Experts of a small language model: 5021 steps.
Below are experts of layer 2 (counted from 0) of a mixture-of-experts language model. Rows are named router (the router's row for the expert) and show model dimensions 0-223. Each number is 128 + 32 x the weight over its row's rms, rounded and kept within 0 to 255.
After each expert's rows: "raises" lists some tokens whose logits its average output raises strongly, later layers aside. This comes from a sample of Wikipedia text that the model never trained on.

# expert 24
router [132 146  80 155 165 139  78 107 146 118 112 161 137  90  90 102  99 152 170 116 121 172 167 126 101  69 115 121 120 105 109  73 130  85 102  72 130 119 113 158 160 171 181 166 186 169 114 127 185 165 164  75  93  90  76 164 100 164 104 100 118 102  82  97 178 169 106 169 136 123  86 161 107 171 107 105 123 113 137 105  92  89 106 155 170 128 150 161 113 176 155  88 134  73  77 107  79 118 136 109 149 104 104 154  90  87 101  89  92 185  85 152  69  77  97 137 167 137  91 187 120  95 152 178  86 139 120  94 115 151 149 179 107  97 162 156 100 111  92 142  99 146 148 117 103 143 105  82 164  97 113 148 124 107 157 111 176 134 132 149 155 157  82 101  74  92  94 178 103 160 160  98 155 161 104 105 134 125 113 122  98 181  82 156 137  79 170  97 151 165  87 149  82 140 119 155 187 160 112 131  97 155 153 143 123 170 107 148 100 159 169  92 167 156 155  98 114 166  98 165 112  80 151 180]
raises: "ő", " Aviv", " Arabia", "://", "ás", " Format"

# expert 42
router [121 150  79 144 164 143  58  90 146  96  73 179 130  98  76 113 116 163 150 135  95 170 193 113 104 124 123 112 116  86 107 111 111  88 103  95 132 145 142 162 147 159 151 152 153 133  91 140 160 165 152  85  91 104 105 156  89 172  80  92  93 116  94  75 181 177 109 169 158 118 103 144  87 166  91  81 137  81 162  96 105 111  91 169 159 131 161 162 114 162 174  91 126  75 117 116 110  89 154 123 153 118 130 136  90  79 114  98  96 165  99 139  74  95 130 119 163 118  89 171 100  88 132 176 112 155 103  85 104 144 163 167 117 124 178 139 105  80  81 127 131 145 167 115  89 171 104  97 160  81 140 162 120  68 164 110 163 113 154 166 179 153 108  80  91 105 100 176  97 179 176  87 165 116 103 106 140 101  84 121 119 168 103 165 129  97 141  84 157 157  91 130  88 135  94 174 168 149  81 149 110 162 153 156 118 157  92 162  88 149 159 115 166 160 169 108 123 171  94 152  91  88 158 192]
raises: "ding", "ent", "ency", "ard", "maid", "ö"

# expert 14
router [186 125 106 136 206 136 209 125 137 121 206 133 107 124 143 132 113 151 154 133 108 150 151  93 132 122  89  96 119  89 185 112 156  96 169 128  82 122 115 117 153 114 139 143 156 127 112 173 134 138 115 144 109 165 116 149  84 138 148  83  70 131 137 143 150 147 145 121 125 118 131 134 140 122 107 119 128 114 167 135 119  99 119 109 171  88 158 123 126 116 121 134 101 128 165  76 118 112 138 150 158 131 128 166  93 135 147  73 136 134 132  75 122 105  14 116 110 165 126 185  79  68 137 135 162 213 144 131  92 137 130 131 136 129 145 255 135  85 127 113  79 121 126 142 116 110  73  85 179 103 127 116  93  99 104 111 143  43 179 148 175 111 124 124 117 109 122 146 110 153 119 110 164 133 163  22 165  72 120 156  60 125 125 194 126 142 169 131 129 155  52 201 140 157 104 177 122 135  83 141 160 140 103 106  92 128 132 163 105 127  87 122 137 146 119 127 136 146  74 161 129 140 157 175]
raises: "=", "-", "|", "\n", "Scientific", "Member"

# expert 40
router [116 158  79 148 158 144  93  94 156 105 105 170 138 101 102 100  85 164 161 111  95 168 180 128 101 113 116 102 139 101 115  64 125  92  95 102 132 114 126 151 168 145 159 153 168 169  81 105 156 162 155  83  90  81  82 169  97 138 105  70 115 108 123  93 184 173  95 161 167 143 106 147 104 169 116  81 117  83 143  96  77  94  83 159 164 127 152 146 106 177 158 107 121  76 109 106 116 112 169  96 164 149 110 126  69  78 115 105  95 162  98 131  79  94 133 139 175 144  86 157  97 101 159 176 122 148 119  79 113 184 187 172  93 111 149 162 101  84 110 147 122 145 168 129 113 153 101  92 159  81 154 162 121  96 173 123 163 108 134 159 199 163  87  94  97  98  98 170  90 181 159 110 155 115  75 106 130 132 114 111 124 172  90 164 152  97 170 114 181 148 108 122  84 136  94 178 155 180  85 143 115 148 148 145 134 157  92 153 101 155 167  85 166 143 148 108 116 129  97 160  90 102 176 199]
raises: ";", "\n", " margin", " –"

# expert 45
router [155 166  87 142 159 139 110  97 163 102 104 141 134  81  82 112  88 150 164 138  89 150 174 132 105 132  84 107 105  90 116  87 125  74  98  76 117 126 109 176 155 163 164 140 163 139  86 106 163 165 140  77  89  96  87 161 117 162 108  99 102 117  73  81 198 164  88 154 167 123 103 187 103 174 113 106 145  86 144  99  89 111  88 169 163 111 165 165 105 147 162  90 120  53  93  95 105 105 139  97 145 122 117 135  97  87 117 106  92 173  88 155  72  93 128 121 176 116  96 153 114  78 146 176 134 150 110  88  97 173 168 177 111  94 143 156  93  98  86 131 127 152 145 160  95 167  91  98 132  94 124 159 126 118 162  98 160 122 155 152 138 161  71  90  88  75  87 159 107 153 152  79 164 139  77 135 126 124 111 101 132 182  94 177 166  97 137  88 152 174  90 141  80 122  93 160 172 135 119 154  93 158 153 173 109 180 104 158 103 157 157  74 144 139 167 112 122 143 115 158 118  88 147 203]
raises: "s", "its", "sse", "\".", "ids"

# expert 46
router [120 170  81 142 151 134  91  91 148 108 114 169 131  82  89 112 114 176 166 132  71 165 179 135 102  96 124 116 116  84  98  98 111 104  88  96 115 122 122 164 174 178 158 171 158 175 102 127 165 174 155  78  92  96  88 158  90 171 119  91 103 119  94  67 197 176  88 166 155 125  98 154 105 146 115  90 145  84 141 108  91  95  91 159 162 137 169 160 132 156 144 109 134  82  86  91  83 110 153 112 151 115 100 141  93  80 122 114  91 197  74 153  94  97 119 140 152 104  87 164 107 101 146 169 122 142 104  78 110 151 148 165 111 105 160 146  73  80  85 130 123 158 158 118 111 149 102  75 178  87 145 159 111  84 155  83 145  89 132 172 178 160  75 103  80 100 118 166 107 165 174 104 177 139 111 130 116  99 116 103 114 173  91 154 156  96 151 101 164 180  85 140  94 137 100 161 156 173  85 145 118 146 150 167 109 170 122 170  94 132 165 105 176 160 146  88 129 166  99 156 116 106 153 182]
raises: "ale", "s", "oid"

# expert 27
router [157 147 110 139 148 181 103 156 180  90 149 158 135 124 114  93 110 151 157  55  89 139 149 176 121 119  74 134  51 154 152 104  90 110  91 103   0 207  98 100 129 139 165 110 147 115 125 139 118 123 136 119 123 135  90 141 120 138 113 147 141  53  47 106 120 148 110 136 151 110 130 152  92 147  48 113 151 107 144 124 119 132 128 151 189 159 175 182 109 151 127 148 107 102 189 140 115  54 155  96 170 111  86 192 106 121 130  81 124 144 111 210 115 101 159 136 133 197 104 155  96 126 138 158 157 164 100 109 118 156 155 181 114 124 181 157 131 133  93 184  84 124 198 118  75  89 128  92  70  97 122 135 112 115 129  94 118 153 125 121 124 158 108 100 153 122 107 129 108 145 157 126 137 114 202 120  34  94 134 118  83 151 106 139 116 124 105 156 151 129 120 179 107 137 111 136 147 147  88 160  54 130 125 139  62 120 127 171 151 113 112 138 144 138 123 104 105 130 135 130 132 104 120 160]
raises: " the", " ", " be"

# expert 26
router [125 173  92 137 160 139  88 107 147  91 103 193 106  82  92  98 101 153 165 134  86 154 153  94 107 117 126 105 110 101 102  95 120  84  91  82 161 131 132 158 165 173 157 160 165 152  86 158 154 159 154  96  84 109  94 172  88 159  98 106 119 117 121  77 184 180 102 170 165 134  91 154  89 160 102 118 120  90 148 100 101 102 103 159 159 103 162 148 100 165 156  97 101 112  80  98  98 109 154  96 150 129 110 143 101  70  74  99 107 167 104 129  96  84 135 131 159 124  80 159 110 100 146 172  89 144 104  78  89 160 165 183  88 109 158 156  92  93  90 108 141 152 147 124  86 143 139  95 189  77 129 161 118 117 164 101 134  94 133 142 165 176  77  80  93  95  77 175 109 165 174 101 171 133 107 119 126 111 105 145  99 180 111 175 144 105 138 103 145 173 107 110  94 139 115 172 160 168 100 140  94 161 166 166 137 191  85 143  94 158 163  75 169 155 172 107 109 177  93 166 104  99 158 195]
raises: "um", "ign", "ic", "lor", "tech", "uk"

# expert 1
router [117 146  78 152 182 154  75 100 179  96  98 165 125  78  86 109 101 149 185 131  81 164 161 122 108 107  96 107 127  87 100  92 124  80 104  95 134 147 116 159 161 168 173 147 171 162  93 136 151 165 146  87  89 106  95 158 113 162  89 103 112 125 101  85 180 180  88 163 166 139  90 142  86 162  99  98 147 100 141  90  90 115  98 169 158 116 165 138  93 158 159 106 134  67 105  89 107 107 151 126 157 124 119 135  97  95 111  97 106 172  99 153 106  73 136 142 177 136 112 169 118 122 170 171 117 149 111  72 106 166 163 172 110  95 152 168  93  91 103 136 131 150 157 103  96 146  99  93 190  96 158 173 114  82 162 100 148 112 144 169 166 153  95  96  90 102  84 176  87 163 163  80 167 159  98 103 139 126 108 123 107 172 102 152 103  89 155  83 167 169 100 153  82 136 116 169 147 163 104 160  97 157 146 168 116 177  97 158  94 182 159  89 162 158 168  94 125 149 104 166  93 113 159 201]
raises: "n", " J", "ne", " ", " L", " A"

# expert 41
router [139 165  79 151 159 134  93  99 153  86  93 169 140 109  87 110 115 162 158 144  77 160 179 119 102  86 131 106 124  93  97  78 124  88  99  96 139 137 123 176 157 171 178 158 155 167 106 125 165 141 133  82  88  91  71 181  95 177  89 109 100 103 108  99 183 178 105 151 161 102  98 153  90 182 105  98 139  99 168  98 104 105  82 173 154 119 157 169 114 174 144  84 109 100  94  99  97 103 141 107 159  96 128 152  85  90 115  87 110 151  86 144  81  79 144 144 171 120  98 171 119 115 167 155  85 180  93  73 121 122 147 181 114  93 166 145  90 106  98 133 134 156 164 119 107 128 108  78 171  88 129 162 129 101 159 117 140 103 146 160 150 152  81  87  80  87 103 168  96 169 157 103 177 122 101 116 142  98 130 105 110 165 103 154 129  92 147  97 151 170  94 138  80 133 107 166 140 172 109 162  91 180 138 141 135 175  93 163 108 170 171  82 171 152 162  95  95 180  91 170  87 114 154 180]
raises: "ative", "ing", "by", "ory", "wick", "hav"

# expert 7
router [142 169  74 164 169 150  68 112 153  93 118 164 118  88  93 112 114 160 165 114 103 151 159 136  91 103 138  95 160  99 113  96 122  76 102  75 140 126 108 179 163 149 166 153 163 154 100 137 161 161 157 105  96  94  88 188  98 164  86 104 120 107  94  81 178 165  90 153 171 121  92 159  93 182 121  95 126  83 157  86 105  99  88 153 145  95 147 147  93 170 168  95 130  94  85  96 102 103 149 109 144 120 120 129 117  70  85 108 110 184  92 118  86  88 121 133 169 139  89 154 125  95 146 176 113 147 119  83 112 165 165 155 105 119 165 157  99  96 101 130 122 134 146 152  87 144 109  87 131 110 128 169 110  94 151 114 159 125 149 181 170 152  70  85 108  94 100 155  89 182 160  92 177 136  90 107 113 141 124 101 111 175  93 165 153  80 153 118 189 159 102 153  85 142  98 172 158 161  91 178  93 165 145 179 109 174 103 162  92 162 160  97 172 165 156  97 109 153  96 158 103 105 171 205]
raises: "east", " Majesty", "ending", " things", " Genres", "ew"

# expert 39
router [184 153 107 147 139 127  61  45 129 120 191 143 115  91 108 106 117 163 159 102  87 157 156  58  93 155 111 109 184  91 135 121 136 110 127 116 111 129 158 123 121 176 160 127 135 148 127 188 132 159 163 113 107  48 123 138 103 178 121 105 107 115  33 101 112 139 118 158 113  93 107 140 113 124 141  77  72 119 147 127 116 150  88 173 154 189 153 124 105 168 165  81 143 105 171 112  92 131 131 107 124 160  61 143 125 126 132 125 104 173  89 155  99 126 114 103 132 182 116 160 111  49 137 177 146 137 123  89 138 149 140 174  87 132 166 158 109 112 146 133 139 177 142  15 102 128 102 111 174 118 118 155  46 106 195  94 147 146 169 135 147 171  86 121 131 105 106 108  79 168 180 106 122 187 145 107 152 126 110  97 126 136 136 138 240 132  95 140 147 190 109 103  98 142 115 164 147 156 130 149 127 146 134 148 132 195 110 129 151 147 149 111 143 154 167 110 109 163 117 133 106 111 141 156]
raises: "\n", " and", ":", " (", " |", " in"

# expert 19
router [144 169 105 152 174 151 132 116 161  91  85 180 110 100  84 115  85 139 145 115 116 163 174 134  88 144  85 104 101  77 115  90 122  88 109 111 102 124 101 159 162 174 151 148 169 167  81 160 157 155 145  76  95 123  78 151  93 155  86 100 104 106  99  97 195 190 108 175 155 107  93 159 111 173 114  99 149  87 157  95 104 114  89 167 144 110 159 136 111 176 123 103 138  77  95 100 101 104 147 108 147 129 103 141 104  97 108 103  95 182  80 154  80  83 119 125 186 111  90 157 112 108 149 155 141 159  95  70 114 152 162 171 117 114 162 155  91  86  58 125 161 165 151 133  85 151 102 104 188  98 143 147 131  92 155  90 159 112 145 178 131 142 101  73  73 105  98 161 105 177 161  83 155 150  85 104 118 111 112 106  98 165  93 162 134  85 129 106 159 179 103 156  69 141 107 168 164 171  96 150 122 147 150 162 116 157 103 175  98 157 151  66 152 152 166  95 127 155  87 170 102  88 162 173]
raises: "nd", " left", " marriage", " Davis"

# expert 37
router [161 160  86 145 171 155 110  99 175  87  82 185 130  92  98 108 108 169 178 111 105 143 176 133 109  95 126 126 122  98 121 107 140  97 102  96 143 118 127 175 163 158 187 147 150 167  80 135 157 160 147  86 103 109  96 177  91 164  93 110 112 113 114  92 167 188 129 151 164 140  94 163 110 166 118  85 120  93 157 100 107 101  86 158 169  81 161 136  99 153 146  91 121  93  77  98  98  98 142 105 156 121 115 159 117  93 107 123 111 193  99 140  88  78 133 146 181 117 100 173 111  85 155 164  87 157 116  95  89 178 153 165  90 115 154 147  98  97  70 152 132 166 156 141  71 140 123  99 154 101 120 167 115 104 140  87 163 120 135 161 143 145  90  82  98 106  93 177  81 159 167  79 160 125 115 102 140 131  94  98 119 165 105 168 155  92 147 108 169 168  88 143  79 123 102 156 176 156 102 152  91 169 169 148 114 159  75 159  92 172 143  88 155 172 171 103 105 159  80 148 100  86 159 221]
raises: "tv", "smith", "ction", "www", "DST", "ned"